Weights of a small mixture-of-experts language model, trained from scratch on English Wikipedia: vocabulary 1811.
Below are experts of layer 12 (counted from 0) of a mixture-of-experts language model. Rows are named router (the router's row for the expert), gate (a neuron's input weights, with its number), up (a neuron's input weights, with its number) and show model dimensions 0-127. Each number is 500 + 50 x the weight over its row's rms, rounded and kept within 0 to 999. Numbers have three digits each.
After each expert's rows: "comes after" lists some tokens at least twice as common just before its tokens as in all text. This comes from a sample of Wikipedia text that the model never trained on. Tokens count by the router's weight.

# expert 11
router:485570497526519518496552477443515561425505486532469477490496528496551452565455510514526542475526521504529440445536505456493421529458484559443519493417392574543523396415571463493579483467391551448448383578502513499458419512523500441600533426464457462468584462548451567522408569495463455581524535440562504493592452585559477415538514487505526470483535400538550496441509591546488532532557
gate0:406545470485556590511509463603328460491504507558510582513580581512456556495476494476478581472581467552470539583458527571486536500442528565413457368494473472539465526420509496462522495549580489556404450523489479546460530514521482515545422450473441509567561412536469443448492528502465437471484556417490513573587536460480465502456509430469575504537479491538505468536600544532521508535505
up0:604446505458498507470461625469493430484455400504577503564546509472519620430510410506515546399544590456490507445460532544570456471597555468598571481484537474516576550392516583461539598489517456473571437494437479529457472540476433557519500511492524485467495480524475501495539398547576564459442549489498510536482531511505464482479553509566476564530548519550487471636560535507475487458472
gate1:542520500498468544476483521471538514498465446484495509504482490547553437454488555529495612480518455597520462457546545471510494550454497436389598536416459522608519548574493464478429397452505526442425486543456524511455636532581466404433496475479469522411508530517551421483503395461517467546459497519460576435509465453528509526558382559548523503561510557597517452464533574459470444503411
up1:507476353459457510455514464450433528506510522569419532508595441457496475492392500569500542532492451522528547521533489464501523463565500524519487461465494497453456449508476401445445535534427540402490512484447486444455452493500466468384448572515462441460522528475544564513534493500461518516495694427493477605451524537504530499499553507503481512425461468378536492450509481592561379460449
gate2:503540453526514583441522420488525450460467512428402455534445412512553526448437472423421490466469493461542459476519474491488473501546549476506468468468435516507532471446564578634477481501568602388431498465490551421557439509406512455492500496487508510464504455475513507540501581547497500508535402471518447629484528580500416475502465582642472587510448539551519584468551519451523486544532
up2:525527404541531549501407435506583575462456544439607504531565525534476535521503474519485450544431509544495391536583447514515514428557439534520487537532486534470460543556511481552482428441562529539550515480601462550455534496511544540497485464513577551597442480525430447463593441540421469478503416433461491503512480477530448483499500552555625510532476493407516548541415506387519473618460
gate3:582441458530379481503512578435419491417531545554438516547399342444533408481498520523549586494461517473525526552500528546539485566524459542449447532583546472485357431567463411481575499553519450561526428565493532523460521491490470483498529518580464456485473474474455547454457525465601494460568500458567440520497443509423470494476461468492438550467486519423434434454504448492514530508494
up3:473474526486478398553528504595623552503513535502569491479539504502524526421477500504493543488514530516517410485523455457514580440389510437482511582433497536466426403583490519433485494434481454488517457534545521530420493470478521524451571341423540416471477538486548461433506509527460531453480509537612558550520471576496565519405549470486564561594527477533567496420540547495543431451544
gate4:403533532499558492550431647507530564610456501465466478498502578508540593494510503488525493501532594504443441529540498476457479546558509552554481515410499516492494442464471504455533485577472550475413512511504517406511544428570524551483485452622595477462527544465420495500469505507488471631564431515496548517601534408501507527544566523581533501523607506485573568542530483491493469604457
up4:504426496486527457482504484443462567521533428512471455561485502512593487532518529515531529454485401507435558562472475556570588493454480566382421548472568389431492476555444440533466597474509473500530463554493548554482535582495553494398471508523458501588478552488620440539525489483566502514518549479544523529441472506450393426488480571426546528480500460482517382519627509559437534456514
gate5:494573531478496474488451438508416534422510518552475520533514454508492503461399454554542446394559450448446379474459483571369546525487541435493510492487477525467420461470533556439507481416506513500485522575408449564508543435482470510546528488447458529569460438481568526532560484509504404483518447596567487459505507522471595544585498461480513600512489582532507660452465558508490534507437
up5:552503446479447483484535451523427464569504454456487446480422533489506437506527528417474406451412484480506544583568429587474519474455554571453532582489583477498477517576413518472519420488567503584490395477500570500553516569462486499458489558539443496530410475454434461502438497438540542493498484454554457434526442466538458621429564502472535514554455477519426541490524548390519562403424
gate6:500511564528424602480548445416549575510503475493466488509468506555473497518572481392554526543520502569461514505537449456449495537477518561508500559419471561496457480535492492519477506377487471433461443508438594525567526590498583574541511489422452473392460613462478511518468501480502543488534415515469394469485473485536327465519549514583480563616515493447467579440519454502516519501519
up6:496489476607532546491466479514484523462396480455531475520544350548608476535577513559492483493451510520540428476405466541533505452551452489514552491517569424470478508575576467519479424511477502533421520485432427530536510533497464530421504530434579543529448363576533504540555499501474513436515478599470505457387470489524554500465427530419526527553485501450470368520516569451487527495403
gate7:491496511571472415461467479498444562470414509545366560580559564501485443454448511463526569492444477510419452504533504528461559521483554506411440478446469443528549529537523599516542414523586550550478517531468474567451559428542523396560539479575567552492614478452504456511447520402590502551523480457530427587551387543506436458537476531463498473423526470481512459490488582522481529493482
up7:464478563481511457461566488535479466429593412565433574493558577554506475575461456460459488468477569523495507499520503611537584487493470504461461515545513527497541503577484579420483595455518477501501520519571467553541543601497424402533459569515554466464537508402600593496529485540535540470519492536557486496533486578523560597435469536497464435525473540491567660460502589551472488504459
gate8:429418524469495419495572515368453551440448457520527454453532530506531509531556451484525564420563461447484555495580450415517462529461483621488505469444483593496600398441480467466498531427552491547416468550498514546489490398421467447503498551516452450484440506445545602477468430557460511541507478582586535533419490507553580516481545567601523469545514527481525478547569472470512517469489
up8:567490417431547575536475425478548544582554438553542557509551471535532506529443502589549513410525488393577545398441509480488507524540438460542502510535511528450439507460419479538493536551447456503539444555492507427450443472499509419530510509431546460494497476588391543565399487435516529499535496527569547490569523527442546570503426569549494562519450528599553424490512555558594561473484
gate9:481495466537518558569538371446505484436495519536490531508458512513538463495425467437548496465514480484561531563495516525466498495463373503489517491495472466570445486473599537536464554506579404464538532431574468430490459467437480448510558484399473498513453429556497488497392480406632477446399464449531571593439456559509482453431494405513559486587601478535548538545493458490530547506439
up9:546525469442562429462493537562497489533459518464535458532494584537467474458472538521424441430526581512540408536481448518529469483473485495499435446605478493441385519391573486491558499555506475452439515466489577521481477506616479485489524477577424531492474492474611441529433501507400475487472546482509519600540544497568506409417432505419552623439385495475563486543458464515516504529565
comes after: " |", "|", "1", ";", "0", "2"

# expert 15
router:565552529554576502555461450483357506429481437515542532532503445542462466577535530409519510534530397561589490470509430568466488578455530461476455360533489554471463527528472523504446516568521538443554590459459531545487448476512496509510526467487576457407409539423526454591480464524480504540478493527568489517532466480476525383542534528553506588493523594502569499481441446541620503498542
gate0:478581436533550470542525469459457570425466564497497463501526435492433381455519570523513451441547565575565552576537564475500514454469504536412556610428509475414472564602569506548540542445519440537462418490557524547471522507486507480496469475523533550476524519424544443429385468483482535441507500560521452564454437503574492506540535553487526532446508628449487525422442416532441480442527
up0:564548449585483481561471445395484403437533585430498486471518572469493516380515561542496552523529566454512444531500493525468532509570498506521474494481494519558549422516449446576470386501541506591467562448546589464508490517435514471500617511562572512532489468527494547401403531561475598543534387489475580515479484508482531443476478429587488571506507492501474494530410567480528533489581
gate1:519518484522469528491525465527434549424512436472545455500547479536452484543505546528490488493561491507635413524523504606456522529428485449443505393467499549424456496539464528512483490534446550428548580495536558521509478512491473562475547418414458615452547592470556561448468559565532456473480510597486491489519566416339548485554501517547579560557554484545588494446477584571512501515530
up1:541467444508572544486497505559516466551465508551488501459483480491476580518514490471544607601488514479522528565490531505493530354555474560398430526568528529502413512466518457517457551518476481497490461564590568533457463484519474467601575471506384515497551514509433506410446479492477455335563502457553509499479567493484464552481532443474545472539572522461500360576504458476414600504519
gate2:586452433594498528498443482505496553472510471552534509550478477543528507441537421570476439614498531487438503398540516574488431496520456414556446486571529516581512451582431501528547468575545523542530466512499459458432556567408503457584409560450554509551452506541487446470473394511476514564422437550478589472570521593451560477434460467464463525528539527502549490521526467618543509555521
up2:510474569407477474477474516511492438507485447458520534575406495507492480501523555472584503469580584489516532484539474570487513529414462464505507473466559509417431520502476518544513576512570508391498521445510398593505479521460556525514573569542494468382491525465503472417508554449448463512470447438548453334469462541534461479465473495497484484560557463457518394480539507431537675445521
gate3:449515517489471506517502430587538567550604389528458457482483607567545517606463499538570461490490501407469459529494566574453482568588572484476565538499437552484465524484479470484481531488522525462530478440513504513425552378531485549420485486496536560484547526559491559526584456477492446497544530578414615542524445575453528579574537466503535485561593493482526536500564545572536591482551
up3:474527597511510476615503540474579560550569536553573577530482508578472450524479511500572472464542513500621397542518554564524521597537559517467429496511548546560529574454485461464538469504502488543499428415491412434437456449458471563479568515536572495578537511497539528477477498532508467514444512589460557562519498485482596504561526472441526529517374473503566457526547495527623599461469
gate4:543561528457424462564413456482408448509438515546552470444352486550514538439472553474533503506486424497526523500513538567477471556408469493470532481537570521450482435597477375450447568532474480484555580513425515436444576459521532547454566478509465487444518476381447608577565468455504466530469503450515492479461494492466406499583578530443514456515548565544536445568503467530540452509466
up4:466525495507479516330543424555433569517517538491484434514522470551428557530390468542525513485604553498466430512509494523394503509415450523439483506519555436450532473526517574508520519480564488555493603493409457533505530455618511511506513572545472546566635460513522460522451560514491560566478568547549473482482433496453482509570439459416509562553542531497523520488452452606544492551444
gate5:566511548569485479523479512464433557474526482519447540447474498447582493590502502565482473463485582471461441504477492455509476526540597472469465486515526513578516391501460617580511469504490424492565450582495560542489504545491471487535526510490494479497473409442566547457579508438475379463483449560576490614606394506463528508414545630494457523518535487517391409512545503537510547573516
up5:613474578428409504520447494474538419484437466579392594594497442490457525481485594543417422495553603450493503464479447499594461527559489483549405545507443576454518551445512503547528426592444543445525461529472483449496508461492496569588459510431511498517425405533503547525515521516551510474481605511427468442484441504412486537513495470479513425472493495550510525515521422517517416460519
gate6:481513498479436524481500476564477477461562601446503575475453552531466536549544521492518476599544457504620533573456514521379561497415550457609573549415535535492464432496509534472496448508570522572465508500477475491641445577435485454489516544482503514513485490618482568422539530504528484547550500621594509552547527470521486517557541537439513568465493527448457501515548492503542402603502
up6:506566509569533435420530479471553603431473467463615443523533621549514484498429471499514512500509528503539527458502448528511495453538495485407530519448533505444570522595547607556530563489433471630486477500377462562484405562474536502505479474534510499500494486581481580504427532519413536546479507517439352514538438405504509544462422461475554479548485444513561539517490453485507558513548
gate7:552555584481580556430525507446523536464540408592548464540487460507540531532509523483491541532496418547615515530532442494553485383515540568502503397469537438638531463525538479434496531535491495505578590474517525445477562473523551492490565510447500488548499476529470500486520554545382527482547435393439530436511549496523477523389405456532476574498486448448493484585527532406501481516598
up7:523476540480567512513461562532450497553518497560511506562454507552526494451528451472543485439570535490558452548543456459439527521523520480598491517521496515508445455422474398542520506486605533591463526449457521456451431531414509522547407513369416392579494560488471502602445485618536457401428457482517522506556558406492509474544585365479492449482519512430493452461484540497509489456539
gate8:552460435503533533531511456470480548481627436506547470470499430423433512474602454557461483571500489482488491469519511478513465484484534535562432454531484483511521564523523467543520484537618486461507543658515387515460509523527523618541533413525489519398515567459433522589452508427464440560531445547456507502522504523508527401387569432526534481488466584523461419544455529465485468488602
up8:455478450468513513497521495477526510484511500491452571450476425471493517559439477445537486473499544512554516534576530486528476569510460504614457629554446440514460478566535455507465527530567520469590415556636466464476437482517584554446558400471543470472578497412514493470576519441489454476489563510538499535470427569483601399462550516437466391437519537544571490489541575394473442548504
gate9:480506488573514539482530482556532515456428550406473577502459492586443450544569455521419433455473444552513530520497550481481494415546528511508419475413573459467429512441506486453601430550461468379455507435396471476478521573468496524453498505536534486425455460478504485555376429444535558451459590483443523549565525567492495432534502487483523596443400498527463547429569535509525424492450
up9:485498522560525466504521514586510516532443443468409486492457489557479468496494558567461488476399534512456495523410583458568510502532431586491504385556522542568466469492438432410584446486503411384585426530444391511450509574528468509525494559436546504563531496468512486513411455584490517479508460517500585511408588448565525438512550461506559566534444547492468524486445555595490525473454
comes after: " the", "-", " of", " a", " and", ":"

# expert 2
router:482546489524450481554629477472472536411549455599568494527508428494533517581547467516477488478502480577578476477463472525576420485463450511528493556436525464467456496543645464503464539516461506501495470608405546634485403464475582479466555513524499466512436489567495448444457511526621447488574552527555578514501488458539471564499506509564515476505522594525517493515613518464412501430467
gate0:505577536522485505587507533437381466483463424462524451474442461444551537529428456554512449494387521491475496426445490435472471515431553568585509576544525509448455496478533389504535524523493515537546581608487537464416400437384497466507569493557542492597516465470475468397567473539558517584516449547449522496574450495563444539498471548480558521468487487573435514506506457526428435517534
up0:467508463455464472505528576538551417573455506473533471575482505452487517579530439545455439509488604618511529500474475509595484523526504499535525479533491492515452489460485481486459467493514420595356524443455378534476415577531474454583473455435488484436394571433477482453481513470409516478526540477387444494431440516487459535439502517570497500483514457577484516495574403428517424570464
gate1:516504411552494444623537531524553520547433473454476524548454474464538488482578482510484461446448500494508531565482395528484459505422529448495476559494587519562448546540479496417496383418454453521488533514454629510480467442552592515399563501476510600484441618486510528515472458512618560461456473507517537551543499425467502472494540488474602415486473471464455508485519528577469373519508
up1:493450512453429520578536531431520418496481418553453463543555469611445451573547510547465548456509570517573418480548528569562453459411578434479527498612564467564481492470527584452488520496514499527453631469539574553477599495440495456534461549589480531362551473509450497437540472485418478478485476540459446448507486452567519519545507523495437581497499501452524493556557529509544455520434
gate2:535413464480525521552642571482494557562504483558516460585533535519532499472549499478515455478593487423536535443526449505549520548519455559520543564509551524577587451534542477491476530526519446524583404522449457545433461463541330508479507561465529533482483460515413528491435432501536468475571564621508497463502498470455535456494430561584501569458450478503385466546490503579541458456569
up2:572511537457545472438534479523536534403427520560475575503495540496446524522533527421471494537634574522510496546574445570586544456528436490516483442531485438507408508439447468552552497518516570468493551503476498541499478543580401611522533509536512576546547468512513456534493589465515463514509511421527471600494419542513600534527482546406354619469469507528531475481508495511442559500575
gate3:472423442492526521509618401435525538496509377560482601559509437455483454485438478513509554444444479474489567530507592458545535580508477434461550541532602490495467542535525494507506547487551469529582405533470481498463378416622506455474506526464448573468515483561559511509495469563441497464555558429533538522574482428451473571500545476482586507497432589526414519470497497490451568550493
up3:530583490553571483489556437570528494530428478462446535544551476586460424494433536573482461520452590416472489558432573504506640588548527484539514508502535490467595540512448477514560450553526480456462466414459578523436441462423500495572563542482482587515542390521487484474435531490440442482496521579529511505561459486569485499518474418560484539579524545485588477509525600505397480540505
gate4:480468475469517430499551481554461563516524548532512489460554463596576523612542548452531644468497574473431625466530488436454463496508576556386535427537456527449523604512514497543459462459536459481388523502393451547418442464552510510444507535454487486485502529517469402474570448577487493587470437497500533430480502474428577570530485436519531455555435464535476524543542467471464463496501
up4:505469499454484500483496515428466525539524491481523458492522498539517517553453417481509559562532546477521543478434428423419553560459610379461516473497586480498511468456476622503454566484503436495526557508470551533480511460508480526510425559547525554495583558444412554524532442469508547435560486539579390501563429509542583452511551517487472363559511662424500552463435489447504479507546
gate5:536366542492498549606536563485493451513520543536428529452558545477542451439561486527383480548509554514558451609527545635463644507487577493516494484470549479434547554477516446500499545500562432504466528547596555469499457566559524415461540562520514513574470540448457506576492490475473425482553527517479486483488470514506474467565533432470465577443536448491506450532577499557458378519469
up5:461521386459483612503432504559388477521551489518547476428537403546560514479516505481551449535507399466430473415548545518469420513537466637519473556521510431449453527511491406470492573467451494423498572512531538499548482406500513428398558439462561480499460452505459492508411598506475491588508533515611547458527501545431524463556443548492447486520478526482562469539414510535514496496462
gate6:421448565519521511419563494410457534525568429566505489508477450482594535493501447462540435524532526521580460520600499440570497612448465422478475498540505539446451588471586467482496621555494435521480428506445460516483439552492551487580522473527468475559521502612479500404536406502589523488524481530431551544474480527545501549401496565513502467456591557429548431445511542514494543437485
up6:494496437468538507445463496510566545508448436476469609490525364491570455505583437425427526470433543509510509513486480472541532573649519524452497493546455489529577479468463501550529506628511456448565433463564503539512526461488435505562450510464459615465531560515536483498500577528557485468471438548483511448543412480569554440523449412534509432491488502512523477590465523452507520338511
gate7:461568464505503435526423430524458395500501466526515550449447432388532408607603495491498511487519507548492449493576608617563520463517400595489512543560480527408469502494539433449416459453422438517450554493517437468528438505430543457446517487518515474543425469477586519523453538468583537480464430421525504413508475533438472546542440512567524428459507473482482542510484445525484530522459
up7:503504416514475482497441468495668513470562507474561507427405559496480467486521485475569399588464517535484529557604528462507543502504472443493443458562485436479572533458411472517513465471492521422520560502454562476533467481483387513486554523500447450499496465544505423553513480449471482573520464417447437620588410498450419468528559527444502501593601576468508428527467498429508525468523
gate8:566546513507570418497530465505577570502468417550474439496599505543566484563452599468529469362467542516531541481578572509398448531456487576509478465441392431430538475529426550444468480492483564525512542527430499476429495519580529550581526517498490502507417509553457496473446572460496517509523556445474473530542540478480448464565563443569500475619520485409547502501587545518513477403483
up8:516460468462561529551482548528544573491496491531526561597450513413518479507452509535403517411529450468476499517354551567438526467510491483367586476528514470545524509491500505468447482557568517388530486515481499446524574485467398473550435516493565563517512443405482532465517429483485490492382463506536528560435484562551440493482555561455491570526605499465555532547582539397547516574509
gate9:476449550390519499557516587523431483494567488499524505502479540531513496652518538537534434393534594468478473464522476519533579500517523532472506521593540465536511450466590583553507397558541527437568480406399487539438434525512507497389556485575588502536439437526507423427466461466436570449555500514465510522552490536560451493473439514522466501553534473543479511575581507552466431440498
up9:514480553454515581598568523565455498547399527596467494469575480446452568475485522535645518385481479448445433539547595440497491507467522431398488505475532528484543484455470440517498504553539521508500513389490538535545564465461426526484394511502493510562469548502417529497436453519513553454479557514550519513488468471427485376486517465505484491616522520461554452438420527477492619483527
comes after: " |\n", "\n", "-", "|", ".\n\n", "\n\n"

# expert 0
router:471594595526467464525516537536445549369469465502562532490478411449486461455433537417450492511471486534491395436439421558494527561519509464525493417520501555511473504461518563473396524506464482519524553448552419556462557567545561506546467462535592534485448502404512424569497509518510520494541487562644603612517468425506499440531479591480560513490537497417523546511490499461528526473566
gate0:494664510518467503542458519467453454498576488434490526511593407548495475484413516508562531452500540547459486520495516555575550524565480475483469502460440535468581487504532500456471502551497501529464517483485458540485483525436614432497444471436545477539488577404544442566525536542467521440523515535545367519535365554481497485584542419559499421505415499441470542498590537483531562519631
up0:485461486389531525485520503523519439507548623558457528500543575570469590521589515501450537432486498562626556494478561493525551470399564543594470508463542527528492495506474521543493491513403495446531481561513475468595460658565437556494476567499538500469478483487479481519505506592577455547466487516436482465506479378525374486526430498479474521551496507494492425459468445557404512539455
gate1:546556468567405488550530499460441511514474520511533440476524462583473522392474495444571487524513427528557453525503588499499454522499459499549487485524472599466521453427478497367447564541472473379535642558463416548535476538537483522424453482452647456614424485487514461482502546500591523478551532526512505480492531511473516413472518568468490513539554492409447500476563492477503403552474
up1:338513541464502475445468463510491512524422362536567493606474404500521531629533535534467447643497488558429577507516502452505492469488537471437525478479442449520467506507533438468461558440487523570469526493483466587548514490436465546568485508521530465506445469547481596464463598460516475478492567521451528417532463365552573578497517499497508420497494489467482549486476500496442475443436
gate2:538515526454453508457531441517467532519472463408496494437466472470469464447375531420488578472557465628429520537462470508553530471572402482549562531473470519546505481492459357531433524599531438420506539511510498562469545582514428534470464495508416510522552501502472453539557485564469528407455555506565467537588437612479428523565483504388429478448505535453462478519451487543481500502578
up2:497470439489496501496472498476480495484435483494603476600604478453467533461581503630501537380531557542506458457473503483470482448609469518460420414543379505571455519407496498496604501463469501440605558459444442529486549550481479491520538505513430553545440509467542467588558473474521425465524439502492516496476450408549432533557544492488449524442566419447454517581513512502559479422470
gate3:548609486409505498557513497455549506439488482504484459525485494494469548506579507455529411475452454443440420554519478523475573550509554399584566543502540530485495518456534498481405433546490441452459488454524504445457597473511503503547464508491531499586496522559552550522497559548494452472448602589545522562520431511409560464579492483400353529584488503456437531575515537511499553388435
up3:451465514481526457470584494573466558561498518565506515481584507572524425642517437549505509437534552535462445514464424623550401518479460570564474478543468451510535568439528457546480461423484441469538582459502499573547474535486502544513462462423534460548512512489496400470422535486438564453518513437538457508490425507499435521410419519406544569422531483530559542470547444472550396503465
gate4:413626555506532547486520546500431517512425433494568474557426382493523521429442469483515505518455512479533470440442534482439552398498521435527478458489453528535566566525537460386499526505529470403484457440539459610526581420485438480532407567417563545435470427493551563509495455524563520482523506580506472487525501460474489541526529548400447558526491467424430495534455504501448557426555
up4:552453523621443509524537466502502609507537496516466450479585519581484611465451591552460462520439442476465528563507434474531572552517524532453483434466489467500547478566469501519477498505597464453371617505560538418445538481509421476421551444585494492506569580513546537446466456417527497505514464465564497487511420529489441531512498553396516532459485538503484525477534530581435469481374
gate5:447536569521380472465469481511517553482499437566541447433488463363520447511494499470485558396555635415483421586496539510523480473543529509497371457431488456504516520493535492507554452494505507518542561533542562503504499532441481442522398562500516542482546478533597462476473439560494490523577506548610501550504487399582502402559451418456519397500474482476460468524465502461522510494414
up5:572448542401503410551517469499562551454520461505410540442495562554493488562537508496439476487503489546470554531482486508540506535551552457489537519522492519541554482557496516484551502401379457456447550414454392559358452471391562515389577512512478502500513444464543543476451577450529516434330508488466423503480530520501559519454436519499418514475499536520427439466550508495567511482512
gate6:441533546499445534602520506441547573531482496512428557494491451524527493494482551399581448482465533508505451480508457474525506586436458390530463445491443500502562503438566500562474538510581530399403500463449567521503474438465578536513535479490501542501588513376427508604487536543428479474554497443577553495502430318548517551491523567533469495500478475505510537588468504552448438486459
up6:408508517401457510569504329510560453487472483495547487515581600529546535466548527429540463515522496507450494561499522517500529496628487473521561506458429548498529391486556415440485477528416531480535482443399397512524468467524526557496549503535489523519470581556590535473398499530499460404509486520501478466597559472557440561548523544501512465558464486526517441419434490550547555505571
gate7:420610473555463466503532566521454476480542484487576465388471501582514497425519426579409511558414485513532390464504537522583553518435566500473429495487415477505461560498499575465425480444535428439443511390471533541510558462480554435556530456551523524532494555556469485467550476452467533529459466505463518428610419547546460485515450455581479509488527532491532416402490485551393489499484
up7:412492494477470614511461491558438506485431538531467552514447505384417464410541543506412530482578480376481583488562568489503441454522527601540509517488540550566543531459575435476560560473482486536400554524485393429450552498449506540507496622448463465426542487504462549415541425415463512455454508464522523514465485464543454560474472480533433581531440476483482563451485500518562512502515
gate8:492446429490568464496491476523525530421500542447611573511500519461476390599518599466498528556428456532481471529425502508494539409520399466527491524497481597496604477522437586534467453455469490548475462513479472548520554501523459403545527397531514591532434522547480455575451495560459504478491551541568455494513405556548439438641524581516514546503546537432492463576470525512507446547476
up8:440486493506498486437527429522490443504474528524542558517548526542561487433500485612529430488495487491567485562472521514554528578457512409488562424494485494444481427631532492525472524556508529440515563428665470490458508438512555394422542487506506503596457556538466483508520594500493511471414458534508430503525447514486500380428513419573462456523541554499433483571453543559432600542524
gate9:548564610497496481510522546568476535557436435434519436518448508494486488490550475557503426454470584567510407472499490495490493503451480468566404578491471583511423368497499539476545472452500446452488541491478477530489502478532552515547545430583508458471442485497539472470408592498416569486448529626642543509535522544500562537489464459521523608497507448481522475479419431434573459516412
up9:499461544572482412512459478542509638422523401559380479478527519504521513432479471517477492468546518488504543406466608427499489466593483533468538527565577600496533543499517427446467543541515441508467502455506471481540532574507607447524489515464424514516548545537529551495503445462554565579416517612510558540437440446503452510544449469496475614587434536577524434491491496485533543529547
comes after: "-", " the", " a", " of", " \"", " and"

# expert 14
router:451505450461420452524563513448454500502511526524533510451494469466562512442490490491530560391517555516565381500519499418492466481366497511538538548482399481589499456494577499631547455550446511419432482554520525555546477494508587472486447412506483482480536528525564488538475521438434483556502483522622508470552483618579482459605605456440468441516513499468521518449418535563510519505556
gate0:452476500505481430525430574426424498486455469488453491507526509492473482496446612560533561437508366536463512482624486593465490490502522522552483526527460521580600496506392510544582457538451545442397513485478493613498628483459522534524645405507484468526439524430522485537577548440414530523537503513544474506515502534529402487489535470527530476457531503522442461476435555438491544485502
up0:402503607456551485508474558516485456508465586491527491481482622487467536510465371524559503533473534548499493481498467410455441500500361473551505519508471536406550470529515563549473529509501553492476467400479428468550554453483460493457506417532534581535532536512489560475403550460541639451543524547397590513553512476443447471470500467508470445460498496491516549465534388471482512632489
gate1:447486592529453547440505491520519484533507462489529432413542558454554488571497412479532509521522509516476537504479474416375480494532539437535466459514609510510454513444609444480445601442444459549567552455536510607467498455495505531498467522528434437473553616506437429344504458480450450482466501549510519494440543468463516499464523489504437577454376569498510466496525537474599518437563
up1:530552504449397382483528459529526470533606488495451542523533452551536525463491535567613555489441452446530500466487550550506478533503463499490535441534459457422488509510506403480550616422434538525529538462523532582482597579526512431527454529506462414486569564528472420464483511467465505410397512528463569432480425407531516574585497503525426565478451510483512412442503499560425464533520
gate2:535582518474497454509441536486515531524503522595432573409450521470481522430491484457370452501546387438497511496470527539577423571483528457530502521544473414486570520501485364553535530540486563505431582555461471547448529492527503556451525442522536555451542502523534464467447566529477435551425480468457470439566452500585633450463537496465557542495518497432610545466570444563460472452508
up2:501480515500491466515493512450481544510466620357557543542480514598503474476412505525502654496439532471497547571453489506421484464501440520395425519506452504425529452628438493492496465551442530501466503456484462519526535477469484523537544439587394480514498391512505424484513511440496513501539511470406513508528403518412550514413428539491551577510478446546452588398475484485486475483528
gate3:512507474500486443461492482500444536509554389429554516484479483489511482481575500577478545463467600504577460424476475436473391459384515471516526488512442460528524515564465505561516562505498476645506481485437453472493482596548465481635523518483535503478537515589476575508561475471508503548620484492605548512596498468392567579508434424491394512530481511553490520518587460511546515538462
up3:429602491490545386511471527500473500517508512455503497520449475516497537562533419469388585449511492608463509492530530487554474560375523383476556578484507520507546454553483506550576476422530503562515634449546588523476481479568460515479467392500488526505527516452517506497531491527528485476519590572539521538565534435455501580526433499566496398445590472496424549506489473443480602487564
gate4:428581590517544606556441449531453433410532459467562489493447517516554404441459497607550483428488535526562529512446436455532538496525473525507541589487445487485405528504537529524547426469455450483582504501540548530467515429560509516542511487460473442484501445479448526510446537510375548374522561527606492473520484392421432440500503500518488539625557512517453424559536477497485514480496
up4:434599575414476423494580533414507475534474537412457485458493560491488420481504557593456492482493470414514362536582456453427572626483404440572450493615505486517533520446495475487486459458590570556477566407454477478540511466475515524572549523545534485520410410438529560537497487445544578510487509486523541501448496535474502455500526562525513465424467507497530482508492579537544538494521
gate5:517596482510520465442464441504439531481573507448578499520350480416633519506561576538541478506563579510468539471481502507427520529552454362480487586469429504465478566480510433610573538559483481526502543521513523545482496494450593524427378493449477464494572485531445488427491467474555533543550498472542431574585437558560497524433561510470469445496515476536497430544529519472546480492473
up5:384513431440560477444630542514497540464612558512500466480510492482502497558438514381474454554448411488539505468499543466438521520450471556491452479512498421473487500482514307518488503433437544464486436549530557420534482462555568516485489459458486447540503420577529560472433468494477511544519507497417495434537504384527518478468466540455534549457518575543544498456595607478490514524535
gate6:482487536415418540477472457418571485484555555513519487547444469527485463494503584568502479399607407455488485525566457517549470488518482540454506619519600491478455498506599553571592409525501544468573564458415474514515440498430497456502402520493523487540537427458505444485441467426485464524547520571538547451547400502503458498498604546515415448572557556592512513483507486521476446459440
up6:486565505459525500474538493480465389500518476454480458329519522517542479553500576431429484604562502556502544446579445550510414502497432618544494497544532498462506444501553560448440504453497529511534449504441445510541497400526492462488602498466537535580436564478481593532425521585577519484510563552438459433476513631456478539587406546476507534558477492522500549485501515499458545511532
gate7:446563481562408534549528454510430432487509505513559488517506393535505475376459500432557582458495537552590471476510543513510516500506520518470414482523462543500379513518501520486517494555509434583537511574500507520427517513499536535576618504501524475483554475466460457419480542535524534496515378478487524578551574503484409538469492425540453462512500545443500454547501490549496453537720
up7:565470534345523503467527434527502496549507488520532491535548526476400543509501478607465564538544480511528444429463472464510512480574503610492483493497465530479466562484545526472533503473430381572480568512543477526526485385582482470573501532564474464473435460527509566529579476518548514472430506535465542488503454447422537515476511522507457578617432407516632462619448444472495537456428
gate8:465447592471512460567533502549482417439505462537517519491568584514571557479474494399448557449423517516446466513425579499540451525498522542474502426470530592585497473586501508438463555484407541436528378517561447606498503506459453505578472520493501513478492520495519513573502481589526512544558477537411522587436509542496526367478549551430511474414447500442535517519505580476611461461521
up8:469555514504453462502543546465434521495455500530552436573488599568564656571527481432593522360486434478537526492528484384450425482492630465428422511491521519505443483489499451546493478546552525509495514528443609521537495577491496542499479487465503494412541501582583509533442483511486458492444501500510471464481481513426457447556562493523425414533476519505467615505399458455568518486493
gate9:451433510484499455543469362523446510499415589488530466433531476477522455476620508522497504499572521470486463475487524380448468528461518465518456482482524507482527538490493404480501489533474542559470441453563534485492481365439482526553385541544529506588516487593462429454577502555515517590463442487477527518455506509472525479502491576539522368461518419541541633579566442518487495413443
up9:515527506417396599478505515562467495489445470544513535544521474493532587519484508465476458539469503552500506457473549462540514442558399530477456439431484607494496599534466471505452551454494407512633558477504507439575503476484437462427480500542430594493515518502617476411461558516573457457580523542491450355502506499452507449471578533472524489490499407412461530427485433480540545475561
comes after: " ", " |", "–", " (", "|", "201"